Weights of a small mixture-of-experts language model, trained from scratch on English Wikipedia.
Experts: 64 experts in each of 12 layers, 64 squared ReLU neurons an expert, 6 picks a token, a softmax router, a shared expert of 192 neurons.
Below are experts of layer 8 (counted from 0) of a mixture-of-experts language model. Rows are named router (the router's row for the expert), up (a neuron's input weights, with its number), down (a neuron's output weights, with its number) and show model dimensions 288-383. Each number is 128 + 24 x the weight over its row's rms, rounded and kept within 0 to 255. Numbers have three digits each.
After each expert's rows: "gets" lists some tokens that make up at least twice as much of what it gets as of all text; "comes after" lists some tokens at least twice as common just before its tokens as in all text. This comes from a sample of Wikipedia text that the model never trained on. Tokens count by the router's weight.

# expert 27
router:136085145112110148119132173144110119121156154121092119139117122119149060136126153101104123141142131152128076126130174137135176117131116126093105111140130144120145111154139098115180118103088107127091122159119122157105134144114096178132152126121126124106122115109118146108096120139133155173
up4:161129175096136132128133134147144102127153133119095158125087085114095131101111118095129084134091143150140158090103129098131137086121117138114121111132120118130092112121133135152150164118128127098123150150151146177112086102124117112088139131101102118136154129146132106142093127118101092169
down4:130131125118093124088135162075146128123151135097173144140106125112134101103164121145146138089110115086123127128128142122124085131133133114129154132170110140141162127148103138112153150121140184065135115138119144129091126160132095121103131130090147142086134117098182148152124122132133107120
up5:128134123142133119121149129099138111120164122153153154135163138100127103116094133163117183192158186119181180155103104107096159106174083137110135119122144158131138090168130156139159122130117153157080153136169128169107127123104137115095112137113141163143154123129076138123145113141137114116
down5:122126071129156101164143108148134115092141159137125129132118158108166159126097121143183115161115169141120114151122127122151132143141124130160114132185130127112122141091117125132113102060135088107149108145120111125155141122128112142152096161127107155144121155113119170080160114147127105142
up6:121150110164106122091147170113100176143139132146086081159134123096159127117100060080116099141152111124121157132092127095091149137089100122121154131128117114132128091144149058118110132131153158125161150111100117099103151133097140122140171097108146143122113133152119115103129162113144142124
down6:134133170120124138152144126099111081123106119125120175112092104182097163128130131128126075099100131102127117100145130130126117146144125164130193142110122136154106142099142140142098127115091119124132122155103128146072094077114115146128129143169149118119120115112134117126086108145119091106
up7:108097100102123114174138154097179109122124103108118147149116138131120091112123136131155152099117149169072145141125140106164134121086096183150162093154099135136146131102107111099158123103148145089119114121141088178091134182128133160114149148135169118104126114121159124086148127099132126133
down7:099185119141092106110137129110085126131127143149139133158130118154162151098126083143110140138131155173116100159116126160123158107120098131159100098114132117150098121134105144132093152089095108103143119138132139156091134147128126094137188116110109106112131144150122126127094147095113164143
up8:107143119097180148127143176112158103110158087123148113156128104076143139087138106120121141127100121065132125115103152086157169102115137115112123142129141127096145124137106104116115156163136102152121174091126121141116064143126146138129174135136129128118093128112121097133083088137135102106
down8:128159121124134123127138124131143124122151175077128114105118149146149147086138145126125194169123068158142106169166128140140087140133129137192118100096111104124131115130194140113102142150139086142140083142165112132124071132185150089133134158111111144133119166130088152166153119160094145114
up9:143088150119171143153152166129118134156135161146118097135113077146090097176115127133155126090126094122095138141128122129167134111157126178103068111099114140160137086141147130108142117127107078120070152134135148070145128103108134113115125147124131093169129139160146150080111087112137111149
down9:141153137125129129129104104120113101113116099091065090133121126168118114106091108096152142096092139122144131140138110106112145154129147097127115141078126141105119160147116134123098111165067138177166120117115126106103144157120086126155096129149126115125153154140099158109154104104122118173
up10:166117173167132131151103137140122120084119104150182153167105128122115100123128145098137133109168153142107109123120171119119127112127128119097117119117133138099150157139129094111168117099111126141170152159153076140093117093102135125122138087144141123096134152129102151163076138155111119188
down10:111144102118105171142150135133097091163115093100145077111115141151142150162108143089117161141086160087123150119098106125080167132102148105126116134089129130154169121146124150138143098109141120153148156138133118109080128109060073126124142110140123145126098131115087116162154112132111148125
up11:113122120145124105144113129148097166144118093121134082155127103089121109111124160140114139074136135094123086108112167134161120166147127124145100120101111104123114127127147089151102112136157102133143131123116076133113208089154121159114135114156092097104074110151104156123117132118132151144
down11:144129133104089135105071151130162115140121123092127134150163141144116115089124162132107077104105117096095172141135114089138120146141118129154091116138150121106113129125157110158111138132120119172127112128162137120140100159108143119118133133122136120100160111142093084133170202145119123088
up12:115125125149142113130137174108097114084112119116127135139177132148152144119104131101124121131117092144116131148168151197091166105134133146162135101119116159149133151105109071116125140110148137140154085093110134153121104181122156066130167151138127121141084150154119110102147100118088105142
down12:126104121124157142150122135143144139111116129135126136133128089123130122146114144147148128130124103123147099167127099188153124083159093133121121123150133109137101118117147147140103126112093135101102138155121098116139138131121148108135133099144171133154143159130112120135160154148123098131
gets: "\n\n", "\n", "-", "=", "| ", "|"
comes after: ".", "\n", " =", ")", " |", "=="

# expert 42
router:157112133142131110108148164115138156152159136151116104143155131108083096147169143152104136133182139135165090106090139122182166097130125142106097126143143124115120133154135091081137149082112117097136149132110121140117095140125112158102111101111141137135110158148149124097108147134115147176
up4:099107160109098124193124095121103118106136123144156126111127132130130096123140102140070095126138122127126130143102106143112141099162096079061122091125126147126130135099108142133168104105135116154133137150149098136095151155149111156096155145147147170119107117130114156130122125160118132135
down4:144178149142120174112120082105138119134103138112146133167133151108128120182145109148105136181123148130079121107152119133136166111135165197110133116113074140104129096142182097123130102102120111171177152096122114142150107098144138105091133122066154153117149138141123096138146109151121114181
up5:110094137131149154106179104136153121136097117165139149103106109090161103160137131124134154159153117137168096147122106128095130140165138129130156100135112108116149115120148144148091115106128125123149121092093108121123155123088142154092123126112128150139131165139126101144097112109134114140
down5:156131149194142131145123111092122101200126106121130099137173167103144141124124149127153161133136096146168176074158086167139112115147101146100142116133123141108108175175182147125129146146117108131117131136159124124149104103117196176140140114132132111145103118095127087130114166071114132097
up6:088107192130132148180109171138145150111140155131146128144129110139133103126148112151121130114116106121129097142125129071150120157133072143089078092154133101106131107140187095126139113134122125127165169104117151094140098129148137124142115112141157113117150133174132137171143152123138118139
down6:152130113154150137139123120124093104128124105095113172172122136093136108103182141159115122104166090102134110138131153123126143152098145105155149131118126112156107155143150140101103093098121187105100128181159116118123125134140143131168110131151122160116139131129117084142146184089124150099
up7:160133142175089095104148198135144153106098138157142137104136106182108109148096127088163114113108147134157119105101160104166107057126077122127110134120128103130125118088134089103109144110130135151144139139127120114111135171095142108144135112111135114120156176139140091134156152131092136122
down7:115106156122147099136085153129136130132149142085107146126123143105157114108129086140113121165106112104149131109094171097140119163137093128132147100132095179110098122105109079131159110141126098120099121107140144160107146103123129127161187113148157098159143112101124123169088141148116151129
up8:121154117134098205084112156144115139126141116156117112142105084103148136154122128118130143116143117109121127069127094117099119151086112158108114126131135121095116113121135129137147175121147144094107150123079165098129092103070090135134116165119136133111096109111101120133105110113142111144
down8:128136118110139134109172118094114130133108156160080125113138103161145139116166129127108156185128088117092141127057139135132097149132138150142126089125138133115106154151190101177129100103149120152153086152109147086107113085166147154151141190091149140126121097152099152118160090086139163134
up9:162114075193120124108154154149159133096115138150154142110113123129111085125142153167142187110128118128118100163103139093111172126138110108109129128151106136099143160154136148150133103134127129175132173160156085131132115129088125092127116139134115113086131158116134126120124129135091151153
down9:069135120105133143096109120130152142146123119110133142121112079182101158124122125103120123151111155141102134146136122113113126142154127145158108142082129111090132131106117111117127179156130142139177158138100129095132139107093120161136128110134098153103130152165132098092114130143157080126
up10:134146084133111137110124112131118124170124098130114114127103119110111069150130112113129133124127065126163146096097148103145151143094152125155141126142145155107091119138118122139065135151164115121132128123118121133123104142098071086110080191119090177124116146152123141090091125156087143162
down10:132128141105135119111132127152135107108072132105115130103142112095149130107135135083166136112117099103159105096154129121135135110110156130198125133159137117110137105117139125146158155099097103105123158130160138125079123159099123105140097139180118109153144123135147138143131101126143159158
up11:135126141124126074132131150124136195116122165147087161168163176168098132111174127136155102154165108090118087159113111141137133112128137136120162133099162156147104146143180093140118158127138110122113107101152098144130131110126144149154154114153156151120128170155131094138107134128069123109
down11:097133163097130155168128150151122122156159117099124145163113100106141109063122111132124177142096162153139124166110115121130129101142103171137140091172123142131171118104131134154134106148115145111082163126109116183138134135137123128106120072134122154108119147109131077148111136113106091103
up12:122165163140122129107147125126088139145164137121141096131174125109127156131155141142127150134120135140157123164138099124119120149162121147102119135100151109116138147123090089172165150141164138112100166100158121102126147131172103104127153121144162105093115167155112068132118133111173112131
down12:118136150121121087131088125106109177089133149152123119092119177145145119112173146154142131078102157118141125125118136107144103112112172133162106131125126147160123127123076126152151111121113116123116141102090194125132116115117159098114107130115120163100133101152139162157101094159083152089
gets: "1", "2", "0", "3", " |", "6"
comes after: "1", "2", ".", " (", " | ", "–"

# expert 31
router:133125154148148128148140132147113131139150184141109145161134152117152114145141143121130175162157130130155081126073123116145171130123110137099106106141144130069133085125125085115172132112129122123138142117133067128086097166105071146110150135158129143077130160124182136111114112132124096138
up4:142132127145106084135100115123099111121100148111158133139116134141090186114125074086159142157141102132171084107091139099123141113110110069159129123138143113075113079106103122073178143110117144110128139092157117131149142140117136119143164101123136115123122200104192150130106112164119141146
down4:097107101099110117148157139106082121098141108109096096131135093099130141123098112106156149133165112125132139134181124108135128092144116141095110118181171099112157123167140136116138127151109081140133161130131157122129131119143159110159113104143121138107108133106129103110113138131112160123
up5:214128151163125121155079148122128143118128146094138123158145158166174169148144117124136140134139125106127127128103144152108175118082081161093122096135113098130126126076139111174133153149098115125147150106130131160153153090130114139108165065130135086141122099151135112128105121091133134151
down5:131115084103121142137141156147117096110093125118170142119148115165126169133118169138155203122132142117106142135130132078121148102145111149166151112094124139148137139147124168068099150125160152139125143138111106155127137129135145155109177115121165175099136133134116117114133093158138152127
up6:125120112131162110120111109129100154111152145149118131128128186098105106126122162118137147156153136143153110141152169136160111101118166149118131100113118137112157117142135152190099079147150120102143142128152091114144147123108102186088142179088104162110096115128132113084151131178147111103
down6:147185141101082070138175165095138131121157135109131143137147150153099123093110134127101105153098133152111079099149152100102162105130115120173139114125149163155139173124117131166116171141113129133126145136124138128133135144182117126102099142138105144150132142095143117100133130123122139120
up7:124145157161139154131119145125149121124159141145102151136113121126122125103091110107153131161118112103145097141142109091126145124125124118158079090144127084084121117131119138169179127146134131113090119107155083160127167161150046157147120132126144114095098133127138126150127110148131130131
down7:124147154137125128163138134121143088086129088168128160146123147175118111138075109100163133116137101128156140166119117121114125138130102089128066149138129144106127146130139118107146153177125159137120112116098154124129097176125126079112148121145129168159106104121128170140122088160112149079
up8:130153136154151146170131137152125106140084136128109128090145156139145083151134107138101156170140134103124139151125125077163142137094120126143140165159087150101120100116117111122131098118090168116121162115162113150078152113137144091102132143133121148101136105130131125154110154151138129141
down8:131127095102131130162110136114122136114088078164143161098130125126113135124072146122130095166101135090097160157121100120149154133105108145113123129160138153110153127090145121130139106124115122111083108128136134098125128141171112075121108113141111149116179104120172111147104164167115092151
up9:125159136135154164147112134152110111204151123165136131113136165173112136102149120080113123151124097063171132125138162090092118138145163155093089077126104117107119128179133080132149130107112113133095107117139180165130145134135116127096098116112101084140140163087089146105142139139092105127
down9:097140117116122137107150119162169118140168131111134104158128125128118108135143086130123116063140080124129108133115140136102118095125135126126110140110121097128085111136151138106099066171137124126143143159157109148155108141140149107129117105094148118055124109168184137151123129142155115109
up10:069089136113136140134133122158132103109156134170127129121159142103141103120116169152113131098117113146154155116067163123144176146152129085080135121136111107096102105132118118110132121140104152122145141112130135127103131156086092135128125159138119185158078105158176154124116143139127145128
down10:109147096145110102116109119162169080112121103129148122122136109111110120131142159135138096161121122116125138121082103118118153158115118169104100116131137146111159114130122106147107152134087129100085114143128117104120146179092113137159147121140120091135138127115104161151103116151117144133
up11:169110108106193190096152130141089174139154170111127119115129141126137103150151065148140141131151110118100126101118135107104129158141118129133098106140200084063149087111123091136144124130124142113135099125110129129106135111136124121149155119121132125097148149146124121145118090130142121173
down11:098175116114144145104064155125180156166122130139145097099107122092133155130149134103130123082130149110097100128122152179128105151142131155111097177080153118114133100146150138182097132115108096145102149091109133116077141112143110131154124149114095124093139157107138142172118118085119118118
up12:163153159162162099125165118154120079100149115142138123154129126148111120088113141147093102121101145158120131135149098162143114136114088136159107106125117102097151127139070095144135165099178067086167154139079109111118095080127079082144135134119158175119168173146130131127152111148173107115
down12:113114143150108134141133162115155144131157127147109121126157123145098112123093110102157091135145101133129157154158155126122157108129166116141160155134125127149118162154114073138127149127127128096133123122103138165175100124130110124128111150100121107139134099113065156126167124124092113163
gets: "\n", "\n\n", " end", " season", "012", " round"
comes after: " in", ".", " |", "===", "1", " on"

# expert 5
router:179111150139129134161153157138118126150164149130140112121141108101117096144143141135144137156131131159124107098123130107168136105147089161127124106173133099109156092144159095133159128101138145125080153129115122123104128178102090156113140082100146159116128176164142165104118113126141109160
up4:150151140103100147119128137137097161160129103132110139148168114103088130120108115109109108146136085141133139082143122122161145124124140131141123166115143153093101141117125124147126178098153141146111132136159094110126108114148164126153139143107140084133125160160133114118117117124116121140
down4:135126164128130137133155151117142123117128100116150098097152103105141148171134162117096135134100185146062077140097130123138176161117136139153152118152111130082104107144109106126125138116123123107138118189149062119157093112174166168117102205145196152151115091144130103124126166123145131115
up5:122130126136104127114159140133135125144163143126103124076125152119140103131151126104164136119117125160110104144139139155134122119126134087174121111161186136135124107138108134137171149117082091117138176071109133148143154140126175136117149123105129173128084165128118148165099115144132081130
down5:137104125127095117158116126122132135108112087136110126151107128142090091100139123097116167090114137112106131160167121085128110180120156134118103133171115103138147132142144082191137143141147114152121127126127118127107160098119114090107116114121115132135111100129109108094126096131159144133
up6:163106150083121131135145105109120148107111134155171164114135057123129126118113151190108138150154137133123129100070095175131103142142102128110140097088135089092142126142103110100137112106113123110138184134112116125105121099145094133129150078125170151105157161112117132114140112124122106105
down6:111114112131136126105157129102132127117081131122129134131094129113152152159082150141122131125129126120138135093116123072167184130116113156115122096087083107117092121144136143100118106158124154132115125080153137129139140150116145150119128118092147172145120122128122146163121191128117109145
up7:096133162107145138144109159138118141143173149113107140167150151109114107093095127126160132122126148122168115137125127141142150140108140139135113077138123108097117106084161110157110123132164146105127111145098112146129125126085143145129124147121166106119131123117144139175106111150186051159
down7:129111126137118111112139133134151095140112106138135157107123124124094148088149088136161115156151123099135192168080110117077106130148169124092102179154126141105137137123120105102155091104118142143133148157163102150118135106166106138163197126123104106128154186112151154121108113133115108097
up8:123103138149083125125163155145145084089116157101115113137133139123101094134095116100141088156145127131160125123062151119116131142173097141109109097158116125126125130120140107124157146087135162139146138142123114154138154148113087159133146109130116119116175157125117124154144084154115136121
down8:133074168109119161090125117138125123106135123145116194115130118076139129105135070101138151147142122157132111092145128128140156084137128125104164128125116110079142170148113124110131138132108122110108145154185114122135151111142135133130112114167147112122097148119176119090095133164128128136
up9:163116118123134153166121130153076153132131118194123133104181164155115112122118146128153139134158093140137139140127152129123144091108118112128168140127113145105098113124097132174127135108156162122140152150115078172125139130134082151115134159113151113118108180125134116169113147112124145122
down9:147134121109142104131135100133144108143103174121121122147136113103123140116145120159131148147127121100151126095094098143151104134078114167123118156136119140136129146114130117117184088116100145083103139163107148135125149193092063159119122103134122150087146136126124147103136117155130079131
up10:146114158156147126112132136169120123136111124148169127129147145113162133103136158143120105125166128152145140157099108126165142109162145153088095148151123122112161113130171134140118128109143121076113110138107137105103093187104145128124108085131168135168153178126093167126129109167168103128
down10:149164085129180156126133123083136129108098123115131135105122165156142140144117097135110150133149127097125114164158082111146162171115131124153089160140106094065125105136147077113156151121100113100161111094121072110123139116145135120141136123099134131155128094157138128184139149151131130113
up11:132115099143157137157087094127121102155129120152091120113109151169095120151160105111181156132158087151135113151113154075146084128121116099161127093155143126094113131117144133165134129161099111123149130111085148119092108088114102128145151115105161111118115131158123118143115172114154135156
down11:119161121143153125150193194109087098120096145155101138156132130152104131152111138095146142152104143154123127147095121148139112121126127076167115075140113159128114158145130149138103133136115138167112116182133101134124153122126132161147148124138131121125142070104103156175112116115112141101
up12:111127149114139152118143088105098105157079123119152151120093119118146103199158144157107166127136119125139091117189107123127127152136149133133154155164137133082115141142138148139131099125122135139112140129092107155148080085084181159142129165094116118097121193146129122105136121156071126119
down12:087133143134150124152125111105131141127138121164124198154098136144104169129151118160157140144181118143136128143136099150155108102130137113107154183113125058127148135121107127084115108156149115130114130126139143152142076147144068143141102155131152174122134133134136135103116120144144130095
gets: "1", "2", ", ", " ", "| ", " in "
comes after: ", ", " in ", " (", " | ", "| ", " "

# expert 40
router:149095144147112143137146133135136128120142140151124122145140086096121106119159135150111166126181095108135070114090172111138171080155104138124126097139148120106132106129132108083151125093130143114129169160129141128084104181123095171127120099138131143114146173143145170117110145129133107145
up4:140134154136133155147136128144132157148140137159102135130122130147125068113147138154140147118123069089168123129120164093142123128099110112126163123089131142171100085133104093151162166141144083123137119150142162124153099112108105186088123115130142115128096160149129131154120134142130105160
down4:106117084141169108105096151162105141121139118096121140157197086110104117128111161143105120100110111134149126141118160146100126148119118141149150152178184127157123181132106164127138134085098131124096107196154111098130140110084163105119125168147120101104112138119115158108149137142107136104
up5:155131099133140138138148146141108123133110101114110128136106137098098118163118168153102145124111135112144144166147143107149110129120092156193136141127144107114130105152141137126130113165132135137150190147148090119070099127079141128115166118161146126105157154138111113125129163105086144120
down5:112154108109129119095147123171118101145147158167147126158081105141121150115112094133133116121116146149154149114096104072106140127115112158143106097105080170102093146187131138139145194126133105147159110106140121125112114139115109092131159127108182129165109150142133128147139101131177106142
up6:167160124149119124165121131141167103121146161130129120149148118078126138094130160137102106101147130152141118104142136093150111117104109149136116058147187117087115101115167118096097123126055111124130153135127135133108094169101158154092101093152123165144116131140131147131131128103097112117
down6:180165097092151126163129125108142101136095137125121137115145183166127146127122098142128127149178123117117145105125112145156128114104156113147103150130133146131143115109140134136132172145111090090088134147177159103148148131136148175130144103112135124118133139183092148129126171157130124133
up7:074132111147092101076144157170133108114131115068130080161181147136150105107146146111148127155161165147150126133140165087125142122156138147155118130110163164133145114116125118137179134081097104166114104168135111171121133145130083144109111097099158125155123110093157112142134071161110140128
down7:122108130086130149138114116174123132111112120104141139144122157157144085156070149094127129140131111149105165098124133143126127135101120138115131128122099167119135153128096140119126129175120047062131093113148105128157113142132165132157147117169086108107138104136115115095145107111119168076
up8:154127121143121148096108151172123083098115128160074147094150132139091103110114130109128150093132106117141146084138134144132144133165144151098145106126125119155108085128149101118139107149083083140103110165114140151130135159138147158163115148128133093110130107059173134115104157149144137075
down8:117117150102103125126149144051137109125120090143138131142193133130153139137136157151136116110167156125151154127131148147158097159129115109119139123102115117168105107150128119147086141132113098096131129119126172108144121132122108089147087137113112090098085122112134094107092101104121142129
up9:108120105118110137172128142157137155101121119089137143121143069110108151112166135128107135126092159125130153132127107150154108078149095112087086101115126130149129095100139134128172132105073108102114138173156115156104085136117140139087173118161143102098130163145163119141091160131153166073
down9:137133071181125125142167160140122120117143155128125122163119121173097122151088126148169141122129152134121132117118098111121168126115141119139114149135161130100148134080138097134141099141110111086135124136131173098112116194093111105125143117101131113115149100110087140077114154127089150133
up10:149126126157149101153125181143162122122106141148144148109071139156094110129115142145164129098128091131146129064126147129143128111125082089150138117140104141089148146116111105104127186137134128120136122163096070148097081143094164119162135101131129141101147145130155150133131128137121138162
down10:094112136139136172120134102127142144107152140106118139119127117120119168106109136150070221128138174094105120144127141125137148120153148166144085130117113132130113130105134150165115109116134110105119129119127148112106140113171114132136110119124145095136152140095116132144150134135138090100
up11:127157104116132126186126138164140153145049140118147158137100125135168124103139165141168137119134132063125126128153101172171169135124136117109107089182101129124112128123109098128158128128100095116088164108135097137163161153090141130123076141127094090126127104176125179057118127118119095131
down11:098105143131105150148096121170138099114145085084099125157096149137100108133073120101131124122113152114110184153129076150113108153108088151097127156135120149163130081136157104142163128101165118098115075148111144127136121146107125125138135132119130122125189137131134087089125108142162114092
up12:121165105104123212157095118093150143182139162140118162117116098124143107151126119109166097132173118136138139082151105113137161106103156119112108141126121125114103141089153103095096140109104137155109158152140131139173141107177076119142107085101091154124107148118134099117162155107100100147
down12:142129123144130124137124151063147144129152158148140147125157176138121142147097100121108095123108163122153113125121096098130128100114111091100113115127123128146125089100165126141146101128179154119148104125130130163112138126131157100150152126118151142113125101117154119144148127126133156119
gets: "1", "2", "3", "4", "6", "0"
comes after: " | ", " ", ", ", "–", "| ", " ("

# expert 20
router:136126139131111187117145145152118128127160178122104123124129098092121107139123128123106134145143093094163072090103144083142150094125118121125121108115152130098100094136153091127139083128147133136133143149126125125092121127082078169099133120137132116086137167178164146097097096182146116161
up4:177191121085135149142151077133151153125137123134121148119142122123118148127118089123118114153145117083152071075115166090199170133164063131135109133143142169139147107129133055132124175120122125145112142160144144133160142129121145174119125160148126103119156117121112054060165110146162111140
down4:142142176081144119115127135104153149203115124109089110094175142127094151172149106106169143106129143088151129082115153129130133131116159164099106135164099101163130132122140116092104123144143096181113146147137103095137125136145115156099125146225135097093141095093202114142137111112144146112
up5:106133141140157172115134136113110123119094157143110105097147154167096111116116125137154160144130106114152124124130143212091146129103122110099158163130099128135152146122162120162127082157159119096112127141127176144131119125085111175134103157133048122113088176092134134134117076100113120157
down5:155134118102145124133160158145101122086135134123170134131134153131119150124131131093123142124138140131128093157139106140137162134143150123170122150109091103153105118137166096133146116104149091141137117119112118135139114154142189129167147134101134124142142127146083084164115160133150152077
up6:106134118142176156087128125143176105118106130117143172114097145107116136115144130199127137160155113133133104098108135096126112106099103154109152102135093127116134086140159098109124118148132093124145186120127096091114105113138147152088124114128132123147116110154138106106134123093129136143
down6:114134150093124151139135127152144180154115102104170186093128131143181143115136118093140138079133133094129147122147122186124169139112144113096131152094151133078176084125138167124096149110090124182141117116152111122113142115120106130141172109119108154095125110165125130115097168159183169101
up7:106101152144152136111139165131118150160133110098081111146139116163134115107094130097169149175082141126095135124117126116134115107142139125127136153139148131134142192119098123102159117117112136107108147130145156127110123102110124097131143106104141133134130116111096145121096108189108146148
down7:129138142142169157150074118147113088126115113100088132161167106135084128100084126117146090113094134150128114122182121142164157147158128115114132096091122137106057161145162090121114132100056119149105128145109146141106103150124139080145136133139139068133136150122098095101126078101099095161
up8:132104121144119155123160117121153098121140129131149118177139086101149160142121099139115118111172137103167067115114118103129112079147137139147155119086120109156132091168167128142099149124110137166154151158098106124133148121118024151087099137136151173111145079122143136164121119142113129141
down8:120168111064125129110107162133126114124128103157107096092190153126159105160121143174101093143097112151128097189102113116128134121138186099141129152148117151164134130122096170135168119099129116137109116147093137106105138089126133151185119153184118125177108175153126103140143142152127130118
up9:135126089138115152145124114156119146116184160154135128112133143098113113121167138177116132123123131133158146162103101149173147128173112129131137135116131138156149080120128139103143131115120125154142099139146103168131104127085154130164133142128130132136117142111155124099122092110109130154
down9:142126123145128098135122154133127167139148108106105152089155126094108151127163157125143058116143094106139134170105154139141151150111109133128151157125112134183171108124117149117112159124138122085114140137110088120154119172099116144078143129120147127140107130086143111150170134117139129142
up10:139092154166081126116113143120107132111120079162103126138117111159143151113079117138105142168123124127077100130076160125101141095122097118165117150127095149116134091184137143093152135104147117125132122107129130090127123135099102162108124154128136133112088113114150083178134084156152136136
down10:133162127104108136126120155141088147160111130190152159122138147129152146087127111121113107101157137164111163168162153143136110126139092135099129162126169140160134123181185152086114120121118171132193121131146084124125153157095119141162139117104132151127060142103117134160114165136105141116
up11:140111152124081126156116128150159140155118115131123131122137134098089144122153142141135099156156104147099107138121137094174146117118171136142140134167088153113123101133112128080124111126111119122141151116135139101075126085132118105092076111166094154107146118151112149104162124131136104165
down11:170142134124138158140120110112130087151132149080170150138136139117130143151169106149157161142113132127080123148121107088124139152131122161149093116154108101109127108128121143092069137129114132115141155087113084146117115153173107171097202096123128109150131119120129177145136141139163131117
up12:173170118142108128130111136107108113128132121114131124136127091119119143123126111100132113142140135117147092101091139106091095120196120149134152141147136089106131086139175107137115111107120118144097165162140114109100149137110117128141101134186152148132129170148164099133087114139158123123
down12:120127140110157124121130138156122176123118131152115094115157185145158131117120136156127173166124097168138123183183119138149141112137115126117108131125126124134110128080131120129156159140130173144151129100089180117131112095132115129132122155122146108123097113155135145099123139137135095112
gets: "\n\n", "\n", ".", " that", " \"", " out"
comes after: ".", "==", "===", " ==", "s.", ")."

# expert 23
router:122123123065139155142138119132136102153151164167106147123131121127073101119123144075152148116144131128169115131119145112128137112128099123111104091119124130131182080098145108117136123133111097139081121130143107120126123161127117161098136123138159118115150154128159149106120125165104137149
up4:108140125117123150154125162154132135120128159120078079111135097123123160099169153163104173127083124098136117149141142129136102139125098132116118083131111123123116129069127169106111142156175140182143121128133144140077158080150062161126138148124129087127138095127150134128151106151170124173
down4:104145115122137152131134147195109121144137131117120155123109098112106102128158138147167108150119081157145117085144100111134114088120073128122109092123142106175121137166143085103144140167089118148106115151123117103163131104130125118120133129089130115150090132075123148172089142134113139125
up5:175137120096107145165121120190119102132126128142110135076134109144103136106130125126160150133135138109089104143156133118124117111105145094113126105107119120129124113091113112117117122161100141142111126117116125160090140078127152157083100134135105124119140166143143171130121146133139171093
down5:119106142150105119141130115130144097127160123100125079135142143167128096096115170094122115140063171107095126166103098117137156135137107123145137117109128147112120111122124121081150138137120100158128114087118178111147145106135105083108158153139168186140119111113118136127118074127134167085
up6:145162087107110132140116132101149130144111176162116165140137111141121134154132127156179140179170104124129166149122102103170074108134138099128101131119098112134186118175173164114154164121141129149112146154139106131142126146130102157154132121113154154120125098158117156167135116115093143097
down6:161155114089143139108128115123115132133123114186161124080156084130124155123140138085089108192105108085132120154118126090112149120109098105125117075116037156135166128138147135121128118134115144162138119127100152150136144147155140175119150129138127118126090118125130151117116115155132135086
up7:124090119107150162110164170173145113102140129137128145133132112137111114120152168083150123136097109107143132143112132126153155106133143133176150163075140034146134114118127146115151119146093130116108115090141106152161101094129138161123154142154126170105132118107118117082151122073135111173
down7:130149115102157120088147135134141163149140072108139128081142116123118099105115163100141095180157119115142122091125135085111146122129097133154137118133057128136145143164173133150121146090157133145139111111122098127153136105130092126086105109144125094074112120124121098107119125142132147151
up8:085158174106134135137098151112097151101091097148137117116137140105133137077128119090101130145127145097143138100149104117124154093118146120123112130119124146149110103112121054159154138095115108130138111104134099148095111153127121143158110109139113136121141105136146129149084114163129139106
down8:128095157156121088141149126127104119096131140136179138133167131162163138098115161115107124169172087153174120133112093128148141129084128133124140111122158123105096155125108159106124152162176125111109129162138114125125138104153120144167142153126090099123093119102123181133111148174137117106
up9:120131149134130128146134106111155113144128126194133158130157131157132129151116174107142117125089148116131166127079105110117139127152162171104152139109198095157147121112153153132089088143155101133132106101130120170120133123114135186137146145114133121123160119131159109112161057127128095139
down9:111087155136114112127094149097139155154164094136139093099178139129153103207167103178179132109098147135111118146133152120078140147165126141128143085151130096131126112116112125098146174122140134106127140105118134141114126122123079135124134115137127158141114166184104135104123110108062125133
up10:119100142139130155123150108122125104115116125130133115116109130124107134098069148083111123135135106091127108117128120088116192115129141161108125140086127122123188118114117110110108098142131164106117160117122118114138108144189137115108108124122108129137116177160078151142141128139127137125
down10:135158086114118098141130133130129115167110140124161078157117129120131108171131123109123118167117140091161128118135115128127122156143083111128155088118155132130124099151108135105125170126128156132094149164119114193129153088176109102123138149149100131126124161130096125113085091086136110084
up11:136175104123117164138115121162112149133141194104116153162148133104097111135158137111110117124141133129139115128140112159136148100174126123114115122126101106128169165169114137192081164146127132139156130133081110077127160125102145125130138146144086105151121128125123154141159135110119129116
down11:145168177107091114139140086107156148115130183134129109144154107131119120107107153101091135089151135102080164112131145130134109150175109104112146101153123135106134152080133104119129150144087125092147112160130150143118137139126147112150063125143105141115120083127142124145164117137122105129
up12:087127180106135136127087119120134104144122119145114161133088159141144137128115125166167171122153125101149144102143108151107092157114141116131117119129149145102112144105138162138105152153126139156123171089151120154170132155088107153121130160096137125123101118125153152090119139095137129099
down12:122086185105087124127146170106129119169110100132097143111125150108086140144152122121134126094142112117143153156156139099133073143060089120152118142097119130097141130162141098168134155099126157101137132112146145144132128162097129113114114124124126125130133172159100122139133142117105094152
gets: "\n\n", "| ", "- ", "===", "R", "in"
comes after: "\n", "\n\n", "-", " =", ")", "- P"